Below are experts of layer 7 (counted from 0) of a mixture-of-experts language model. Rows are named router (the router's row for the expert) and show model dimensions 0-127. Each number is 128 + 24 x the weight over its row's rms, rounded and kept within 0 to 255. Numbers have three digits each.
Before each expert's rows: a language model's description of what the expert responds to. This comes from a sample of Wikipedia text that the model never trained on.

# expert 60
It responds to: Past-tense verbs and endings
router:122131119121094178117177144125128149074134155143127141151103129162137114171052137115127101109146131100121154153099104110144120164130135109118121081126149169157137143121089139144144102119136158134107121142167120094166130121072128151130150130162106132115129101140118164182155115147143164128105157181155123141146089151137133146123162130160128136124100128120126137117157110104116181144115

# expert 16
It responds to: Positional prepositions, conjunctions
router:154165103109113176135135121152133152119137156177141127124085180110144099113106148125099119095165153132103105141104140096133125133138126136091148122122147153146155156100126154158135121098175127105113099153156140132124135122069119191134100161131128129139093128137146178144107129163128139128093185182151133116089122151139149165152114154142134152111150150119160145137140107098147129129099

# expert 20
It responds to: Name-internal letters
router:112136107108078150152082102122146178140134131153104142138086132138131133144134149086137134152152165140085160132119109095141136140109127117140143083145167125160144126126122168129118124122171127109101103137138089160158131132114117183113145143113102104090146115128155167140159123165130137139107107142159108131134114153164120161082090075139164134083128126107104147086106116083122148140120

# expert 44
It responds to: Prepositions and participles
router:098137114110154173173121132155135155124122155132123156136122119175154110127108149124098139107192111121099153141113114076136110143125105108132184118149109108139137147107128134158175113098126154114130100175134141146152137185096152160182082149156125099119099125166142141141169092152100120133089139142152128133100120134154143141136132143152176139103112123114155163113152119097129131138120

# expert 24
It responds to: Taxonomy and name punctuation
router:149115107139093157159140116134129164114139148144143142173116150114138128170072125122079093119174145134080190156110092107145138189083110102127150100112160115132140116123115156152136126118142143123149127142167127147145105131108138158153133140126090153115125105118128148164198116147110171154130110131155110146132097147162141127120109107133134157104124125115124147071119111114114148116098

# expert 40
It responds to: Nationality and occupation
router:116113122132082146127123105138153126124146145173115135162074146115148109145084170115103100111170167124112192152118119113127128149133140089098161118147147145124163152123134145152133097110194132097119079113125079149122118149120167145141130168159125114109105086108123144176172127138099157159125119140118114154073138144140122140122129127125133139116111142102138128107160123136091159117104

# expert 14
It responds to: Mid-word syllable pieces
router:137131128130109112135115134129137160098158130163150134155098138141135140140108134139099134118129133108123132143138093125180135127146154131111117126146133167118129123091112138131148096093128162082131094157157145136189177181136121132164161185124088111152088106150132146111132093135100120118095136145173123158118103152149106135144124130099151148099141156071182127114141072091108115135102

# expert 4
It responds to: Relational prepositions
router:146119122125109128131116096169164151096130148146129163138079113117107070156107185104120088108170144120095123129105101138116110124113157114099155121139122139146157166065112123160174099096138141117107093148125105130151153132100122151139120137135112103131098133107154153130129110130092144140141150151124114144118132163129107175119151168132153156124121153103180182158144127126128173140151

# expert 43
It responds to: Line and sentence ends
router:146118113140094152128123097178152131093142141175152168126111141167143115143111111152117104139142136097070150154099130096152105159129136115088163101153126141141159152089127148124166101113145151124105125169156102147124130160107180133186110170135117097111107121113117134136111108129140157148108177158123111120120121131128121167122126122125141165105124165097170170093142141102109145130104

# expert 13
It responds to: Copulas and table pipes
router:105106103125091169138139118152132112079172138132165167176100119122154118134116126067119072126146127140112151151127114123135114152129129105117146087132130115148159134051129137159179097135141149122109105122153136140180141141114135142152153163121112133111113115142118156158128122158118157146064149153149160154120129149169122140118139146110157136118111150123122144121128096126083154149091

# expert 38
It responds to: Name syllables, place words
router:098106130126098134161138093143156138122124153168178135143142147126140092158080127126137106102148179098092144115092087096140119151095174111103156098138164157131164160124144188174126106126134138114141132155121134161144141130124141125137145132158101132105117111088124155151148110164124151144098109143124108117093112133180131127117129098124147151102154150112161151094137120080098146139103